config = dict(
    num_hidden_layers=20,
    n_experts=32,
    moe_layers=[0, 1, 2, 3, 4, 5, 6, 7, 8, 9, 10, 11, 12, 13, 14, 15, 16, 17, 18, 19],
    normalize_top_k=True,
    balance_loss=0.00238,
    balance_bias=True,
    lr_router=0.000629,
    vocab_size=3643,
    norm='rmsnorm',
    norm_eps=1e-05,
    learning_rate=0.00118,
    beta2=0.99,
    train_tokens=392600000,
    max_steps=5991,
)
Below are experts of layer 10 (counted from 0) of a mixture-of-experts language model. Rows are named router (the router's row for the expert), down (a neuron's output weights, with its number) and show model dimensions 0-191. Each number is 128 + 32 x the weight over its row's rms, rounded and kept within 0 to 255. Numbers have three digits each.
After each expert's rows: "raises" lists some tokens whose logits its average output raises strongly, later layers aside. This comes from a sample of Wikipedia text that the model never trained on.

# expert 1
router:212116121160154167162100095096132164104114140091088106136112141099121105104135153140158130162134147153130131183085137077125117114078123122154110176126140141154136123122089134097160160098094094101156116122109147127144170171156083098142097181135130140102137118175224105160057124137143092135162160153135111115165150110095176149126090118143118151109076158104199129144168079095110073090076185108151122127080136129085076126094100135138136165145250114136150183056081145100102100143122126117147090175156173174131113192155135075103158105126177107143112132148170110112046129160164108149
down0:137127091105200120128090183098133091181115095173160171113145152120160096178160102143155086118137133167146149113173136138116110097105127104094098106110109124072113088086115113147122105113124158162145154131088135118155131129075109119123084097175101098112104144062124156085101125127078147119155132121148102035190122112073080144123167121150050124128122186194129114151048157132131144177175125156158129120143096156105076145161127187133131101104148112061175126115097108092064102150123071163126128092071148133057141114138066135149087139096112120120093111059121084117147134075096141192
down1:090150078133112191168096175140156094178143164137172102125133093187130072148117115140087141138177123109169077116145134079096100135124086146108143133142129134111097162086165129173095146076122124157132131060164097066143079147140122212116086106130158128124129132124142082174103125123139097163119142107110137207121093120142228167115117111110161117100097071080128131167100132086155147107195172085087152119110132127107110082085149112100082185137045198140105101150130110104075101093149150160149160178139100082162151134111104145160108127149118174172152147182108107141155097165106115154
down2:040103128156126115133133182116091148127112125178166106134131077167090115146102080151119148110173080140144101135181083086184112093092109118157137136171152120163075130176190090153091124182127118111153103160163009169115108152158133112131154182092219163104088136143158140123123171170176059150094147194143128153168080104137089104126170096109132071098177142144129152124096186067136113107111119147121170119144135146150098159103121143124115090103121121114128169122160104106162163164100129116134165134045101117155155138115155105084154104141132149124169106141160138125168142091095169091
raises: "urn", "err", "ox"

# expert 30
router:126107079171157185194100111073173145072146151104113094129062176131155133112164182176165110107161135142105146138075131113151127120096184193166106181180139095157133119132138146158152119127111107108142097134143097132173174148156092135189173116119136180146154136123162075159078127103124093150173146124107088159147102179105176080132093167127108101128100091131161099168122107108140107053097194135147131125070138116100064109136113127079133149121255117138142135138112157142128129182126169148134086158111140144141084143135147078156161083146095118146120153188163113094112132109165139111
down0:109163138163135196151124151084097135161153164103074114089157127120169119146131119095132111123131115101126156159141115156212131114123101139146172091175165168147139111093072160154110111132154098083116145103105107070140149077096181161095137070075134151151096112103107129129138171183141148178139142069128140127120112119099123120149101154134151134077111106212155060119082127136105090182117162174120142148181132139128122107139161036096128099177192168129104053157118131131102184137158138111115109083085087098154188204161093183116121163148098172143139093127110171174164105140081159134
down1:119154118177099087103140147179078174044108054102144111145157102100081114181137148082053080080115159090130102120155119172194118075096103087151131107106130066097140156152125089192097141157100106137116127173155058095186091153109121127106126140106144123165139097123113034171113153173144124090117092108167132143132164113124091096105096110170137117167137125149109144148146175168172165109135152128181084099136078120120120116139137153161144144092088089130109097115137068127184085135074153168149140090146171096098149095096135086154139049140144091138166134123143106144105067121137149138
down2:096128144156122080100180155130105133179156153154142124120095106108108203176121125109127102111140085099135109165117155159115120203091118087128147150089079083146108104162156125114089131120131114143138173189060180086080121103161134091108124129145170144159185123109093164132137143131110102084119105146138123076082064167099132089116112123203150146131109081127191093120139136160087081144117100122099138128152121074133173124130183102096127177148128163097086095136166136114112160140161108122173150192137095069172174051103089150147165136073159070127142181110116076144110212108185119161
raises: "- L", "- G", "- A", "- B", "- K", "- O"

# expert 3
router:166066089132131148177111108161169160081089092102146129125070174111132129096119122135155091174188151136141180131123107081119081137071154136181081165126114181157145145142117125138192110144104104129125094145086116150166131155153109118151172163071148142141144133160144124109079149123152072120184180117119109150155131133092164165149133141138134123098072117138195082149119090066127076018088117104100152120134133145099135118091169136110105192099210111150154133076124181140105091150140169144221111157103126137129115153097179128126186079166100126162132161120124095079127109125148070133
down0:155122115141113070083163156131153122124156116086135143132108079119125137127144098159101123123167122094147165110079186084136139175172176115153143094135113059059101141131130133167116193113139121128133127131148082141103111103082128075110136176127140094128074144140176188068113114122146119072084135151143123146144104176180147151148056170133120120133159182152069144084067056076186175134090148113115101139106116171110060139141163143132111123149073132078105143122173170111131175139252147110121128129173104116155136124132155162103072118147037155118133104148092139104118129130151108107
down1:141166119114145081134113125155136190115134129120168116117139150118072116137159142135157090065084122146158133141140159109133169095137124147207199173168138104105197129135123118155108132124172106147205113178100155112157180114173080138115185100242088106144165123097153090120157160193104127084083177149173163088154133113165172165132142174152134153143143123153059114122110154110158096183149116130080104103098127163096151100133125074145136193146121154126140133209086133183119089181141094159124096146094130111067128138134072115094095123139136116111172144095170136152117117102105169157
down2:119143090080159115072092151139143127136124133126154094138078110129118069145127126086136082121081162071137149119139112049175093169122074056136116172130083145126150104172087097077152087171156119117079070167149055099116087094166134147154126162114101121074126126111180155084065219171122140119118138177119166121085075119084162069151108123147149158134145174111100166114131135082089150130135136142139157182137087118118148127135120134152110131168109106118120094141112176172125107100164162125151076153119088108121151111084122118110092122068101205157157117155109096125170078096200098094
raises: "s", "ing", "p", "men"

# expert 12
router:147133129171165123160083100074158191141115098077132114113069158147173148123137171129158155162137114179112117154088142092118108089100130169151115150193101172149120171122129120140138105145111075099127160134101152106160156113191093147161135157102137174138201136153165107099062147119133073198172190090135083152140112179070176131080103102154109095134066110081205115134152122091143088102066130118120101142111174153105080077091116118116116173112180100147153089117142152124099134151162098125180111146125155145145055190154147123109137108156157083163147206139144151101126124136177102124
down0:120071136103146094162137104097129153113143125135146119097134114131104190102106127122126089117088114089143107143121072122110173133091124173116052109120118088152083105158216132113145079155085192064148117116150131109145128121115138124172113172183158162140086128084112171146084154070078111097114138092173132101152094150128111112099149081100107111116124205104163112127133187101130123166103152145104122125139072154135145161058142120110137123139112119054168135125145171121115113119116120110102163164176193125095054105172119084087165179109172078073165190119087169059053121134101111113
down1:158129145115120175149113151115153153115133142145090101121154125129118097159128164140114128106070172083119067104161129176170150172147169129137103113145109085123163153140096178149167101108134144130191092061099117166101159121170090079119144184138103136074138176120194132122136065132157141115093170141196105126092092084144065191088188155057119086142121131155126180177100131161153128170131121167133135134154088142092109139083112100136109147116175117047090118168108115160096147139116091121192097132165123142075103134134232118135088102169169158099094135118157134097113067120072147126
down2:119130199180184117126116169124132106101153116085132108106171135079082130169063166130115142137114162149140184113109098131109133156162126125198115133089151089126154099134147115110120155118104144102048151088119128090052167137199089197143203114137082117151107142109079100090103147150129134094176103146103104128148089099118055137135185127146111099168174146161120110135084145126120070172132066143169128168145068140075149074086132093132152059098087128195155114122126133085182074142090143132141113130058065118134113134136140144143128119161126146127169160078123163130111086143103159132
raises: "c", "co", "t", "p", "com"

# expert 2
router:126065115177143201104111128068120144117105138102125110166112153108163145136100128113212139137121138165117118129056128053099109145074131171160080191156095145167136111105095115114184134128123069090153135154066104100139100153177120075134103123076177149086189118124203109153094114103098136091161149157112101159144111191127218164107141090135099143140111122131145112139131127110132119075114116062146125142108101171105086123120157192124108198078205108137108143130115113125150138192099103151190098181109168144176092135113120132149153101143122154110136109178178129095101127137125171118
down0:117093096069137142078144102173109164058066167136154147136156146115145123165157109076128117099122129187111120174075127110167099080091133167089191134167150063133175052103145124106063160117080099102112125159109163115153079132137045111151132151169141157137219116102123133136113100146143089114084163117113090167109116129088142111109151110074144118107195130178159100152182088107172166139159092165139198095137136134176107134139149149112107124090106124050138134216111120108108080165136116111084127123155082140120087115136133130151101131085122146134112149173164129146123125146128196126
down1:150157109173118104189198131096121130163113075142123122145096136160111136126138109133138133122083140138072114129138152116196200113137101138153138104127081138155104099170114076136100088113131110149156153130147117181117103163170150077178144148147143174151114113123098081041163088150074170170125106136147039155146150131135179140158117141031180130091171109111143119182103129167169110108128091096149163175148133114061126138064137139140131186128120141151115186068163131096097123173089134075176109174101136100085128146136116144078110099172085173193088121122085096097103118114127142108
down2:084157145126166160138158102116132107165166137113104103194157139158159140099120103096131174149150144094145061133132124144125073126148158103091158165108093144107185104144066153074097158160118129090052194119131214080161112112095146106140131140089072103114157139178080152095136105118101100139182167146131088124130109142159177129096143137089151089162119126107165121116087080098123119148185136115116135118117152068141093121087148212214144131112129134095131188130148089113164143136113125126085189094174098188104073058128139101119137075142135117117177148149145123146169121193187118147
raises: "at", "ing", "ations"

# expert 8
router:167086101133214132147141079054134154135113131113175130101082136153114175159107124145105104151142163155081123136137128085106111124090155192129133158104102157187125111113092131132163085143110139140161140151113125113158151154147103118157080187113145114102208139150141124172092123120117088140156102090128108186118090130094170120093144151126086102141079112114139056147154076095137127091152188134155152127117102131112084077064133131120143247130183118111161135098133097138115113114074143173108108136137139135153098173089145085185137120142188103122135172128179138074032147118180061118
down0:114155130159168107055192089089081175128113125104142138157134108169101114097193186125149151148194126138120122072105106149121101103140096096143128149159098149108133103138111160051152171158124093138151144100073073052150097141152204123107114170132160124099136131119132138090165095151126138143096158120148117132118042113177143080173111143140127083123068114173077117152107145111074103169153144150167178109178085156095165160120109113128121108144104188132094140156106063150109104131094111081075105096117153144155128102129124109135098135099123104126135137189163090148174083108087022143
down1:160087114102120122166145063152140121125092117135108214128093060152123140150153153144126166106157128028162152108165130123181096116129132135119191094103157138115120149175130175145133129168104092060112098133170186131139090135083170093127141107104102091115131148157102160074112144111090130130077168156130110181119025170155152102131118140156089180118110179110087130135130099060071155146135151100122142132153106166135147136151190178145088158121114114184088131072119154125124132113152103149132143109137181163157147147096251083131116145160094122137117091138161126081131173164141111129
down2:158154097142140146141103139123148143143174117160161133112040144039192185124124084166089130135084173220164154180120178158112107105089150159137156145132103110112149117160137141047167110142138159163154103151153150153165186133131110108130133088143125147217074188086145193156162160124168146132119182084128174132151112135134173125189085134150161111141135142129149157169096169100184141136130178067157160100122178164120176127125170108065146102125105154110098144063119135103099134163149135095124107173125168144101131163140179170167116083108130122151128127101131078120116159114129121104
raises: "el", "ab", "en", "u"

# expert 24
router:174106125137140164158126124101173162113148125105137153141112169176163111128103175154186104116089118124140073158137076115122127121116135107126065181205105159122118168147097123106166138141163120132144119096125130112183190144118141135186173156128122152145195094110155119142052103061166066168150167085150102140112126112132158108072119151102133131091063126125168111091132128127095077093102192134084147132113125139078095095116117117119128234097188109129172156129063116129106134202112146148183124181136139174148091114059169076138153084134155149144142121167179102126061129138127123125
down0:161110139145117241094128099095113162160088196120140171147167069122166110132157144178092123156152124139099159122127110118109088120134151072146083101100107075145088113153155124157121128113078123131142128143133118140160086148177082100100054170168152102140170100061108110137120143091092133128141103120159155162122116184166188039087087085148089142081147103120139127112131078089101134154189169156148150193173097187156081196135109109075077143151133156166139138201097138101147105095165160118137107163083132154116146126152143130152150175102098165160124105121130093119082144136112103148
down1:101122081114107115099145150040178160037107142098132100128132171189092118172148140113116144111104120122155124143085145108118110133142147112159091084111072111129144085091142105174173114152064172175150073161135173122178096148140138087110140047181112096126117113054203054184150150124148149131101102118150051140075139108082148160135099098122109103138154110081094130137089145132041115188115131110121191156120195156124123114126145136152132181106109161147090186157150103137112124085136126172101077140106136141121113126139131132127144161134139120097115169187107067118110121100123100157
down2:094190117080128111133107179131075070169099093166122085131115112141098113104121185105105121109196134163140088132139127168129103119042148117087067131139095126137141126109141122168125140132131158154063104101082124170132112131129124082148124144099133111114100186080144148133099101140148156109179082122143167113097171120087166148123107161109105145089129097157098117201133138056099153085174080158166182146095156080146089127179127085157096112076143110124090119141067135137136135212103169097053125067092133153100107118128135142119140173146095100109089104049083156126132133075196123137
raises: "o", "r", "y"

# expert 14
router:136077073184167159222096108126149153135107129108151122158115142189124130151184121185183163153178136183113104141114168076127137165121159125166139127181161131117108136165137146156136107094122098135143111161064114145140154133172103101188119142080143164076150109125197047144104111098147069162171118144132090144124101113092214159112151114141100124159076132140169078134148073098105106096088143133155137126140138205103121125128129074085109227109159133129121148113157165158084124152110112141141086186158155085165096145160120075146141138139182118139130104122117148118088173111179143140
down0:116112093138120111114156120135107189152152095204100096151080106127152079127166156085186115157118121124127098088160094135075119135147099105093128100194166074107166089135125079160139115072135148122154122157126113122163124093173063143067106102113111166104163113103149062156138144185151161093129124153119168130148150134137106084122108091081169095182162100098085181119200135120111179094129145150184136193084152146126187174147098170126153080119136115100157121144103092139099146100110102134135119126176096147099176046144112152113123145192196070141089113108145094142106097094191101121
down1:128070078046118176107104094136178112107124154126125169137150101151119131121155165118157133167123108129146191068148119117122151124132100061110167111131078157151143072200117131110143156144109144128135162190098107103152145116114126080078204234121069161114154134126122080150116106144101140100102115133163137114102088151173141123125099120159135230100125152158083136118138128107100078168137094159137140106170173126094143173128157056191115079129101140153155145111136118067092123135107157106102077173151135059108153114060154180182070088138162118125116108140115151141109131154138148110
down2:110120092128167093058113108148069103091092105130099152127074112103174153132114102118096139187110067094073128128182097072107165135157142141120122109158109122099130133082118097121084124142161133120118188149120152112092160112156122183106121184101109146121207092159119102149130096106115122071108136195091161098094083191142112077142133112143155200106134132118118123157126123201097149088110076055118108093075133153150124102142062103175093132162139137133130078151102103193142074101081135159209169120124170093183117071165144146100155116125127180082077120108133105130116116128129144094
raises: "er", "i", "ell"